config.toml
hidden_act = "cubed_relu"
normalize_top_k = false
norm = "rmsnorm"
tie_word_embeddings = true
beta1 = 0.95
max_seq_len = 512
train_tokens = 430800000
max_steps = 3457
dataset = "wikipedia_en"
Below are experts of layer 5 (counted from 0) of a mixture-of-experts language model. Rows are named router (the router's row for the expert) and show model dimensions 0-95. Each number is 500 + 40 x the weight over its row's rms, rounded and kept within 0 to 999. Numbers have three digits each.
After each expert's rows: "gets" lists some tokens that make up at least twice as much of what it gets as of all text; "comes before" lists some tokens at least twice as common just after its tokens as in all text. This comes from a sample of Wikipedia text that the model never trained on. Tokens count by the router's weight.

# expert 17
router:469459553549462550459507477547501542490444519489453470543486454393553447432442514396573563493457503498584519441497468457488459491485486466491487428514547507497439580475502491460562469491537519470549507529514572502523500574499524464463512550522459500561537515548476490539489557466522490452
gets: "s", "y", "e", "es", "us", "t"
comes before: ",", " and", " (", " of", " in", "\""

# expert 0
router:495469476511431442538514528548508494500589545584495548523503429551488516494536442492492574482547497499491481471548498520450569539526506463466496502442487494469559500492541483527499523499521561523470504588489495475518530635494521488481460572534555494515501500429538408479548431495473485501
gets: ".", "\n", ")", "\n\n", "=", " ("
comes before: "\n\n", "-", "=", "|", " The", "\n"

# expert 23
router:488547482438495452526425495463576492487604509491555483465490498551462593454510530470511528452515560517582474485491533459476507492466532479521511536436500463503555415508496513499529452523509583527521639530482540460460527496501516474545507450469526574516454461535483490428520433481411511474
gets: ".", "\n", "\n\n", "=", ",", "/"
comes before: "=", "|", "-", "\n\n", "The", " The"

# expert 7
router:489511503536525510479524584507473520597522458502473529527456449484470490448496533472525490515469461515525505436504469502456510457516500441548440468475492420479539482499497467579485554597442475482471461499393447485515528566503459512469489520468488506457474433474470434516505484510500534539
gets: "\n", "-", "|", " |", "\n\n", " the"
comes before: "|", "-", "=", "  ", " \"", " The"

# expert 12
router:504518541566475485475476455489494475543485467472474512582482499514470518428462509516451538471515529519510479540449498501539535489598541499562555593474461535429530545469538473568473507441455497373533502495462453454471520572537479522560483432511479464551457401499524567467528483489501463503
gets: "-", "\n", "|", "  ", " of", "–"
comes before: "-", "|", "  ", "1", "N", " 1"

# expert 25
router:448515466487561547456498438556479510477423501463457541514436575604541611513463498502472507518511530515501536477501498474502467499510575551543504537477502475436471497411533518575523566494438527483476521460467489481494519519545539471491469561490475481581467480461600468536534459521556480544
gets: " and", " of", " to", " with", " for", "\n"
comes before: " the", " a", " his", " was", " an", " it"

# expert 10
router:485530502545514472461526481570525459453462490582452480511459473480407483503555497506473544532463432512538579497487414519488437516514440512491474588460469482520477507499441507499467455519477570497464511480511545496485512467463410404556462533476459490505484502476530567474527515547589513565
gets: " the", " of", " in", " to", " a", " for"
comes before: " the", " a", " his", " an", " their", " her"

# expert 31
router:457483492536475521451545519540562536452452541497499547413575564577446511491474546531495419516508473533521508486513477428514489516512503549555488512504439441523546573486559477449544513470558548503482507532474563475527505496514486529485477519509551481574514527398533512469478473565517490471
gets: " to", " was", " is", " in", "\n\n", " on"
comes before: " the", " a", " to", " in", " be", " his"

# expert 1
router:470541554433440491501496542511375446493481561530411493501517488461449517492422528500500444518485590429540521505515508427465454505475418478535506536511556575572491383497572537536576480433531478564483532439492494508481469440501518509441528454510536468453592489535477497514502493501544521506
gets: "s", "t", "e", "d", "n", "er"
comes before: ",", " of", " and", " (", "'", "\""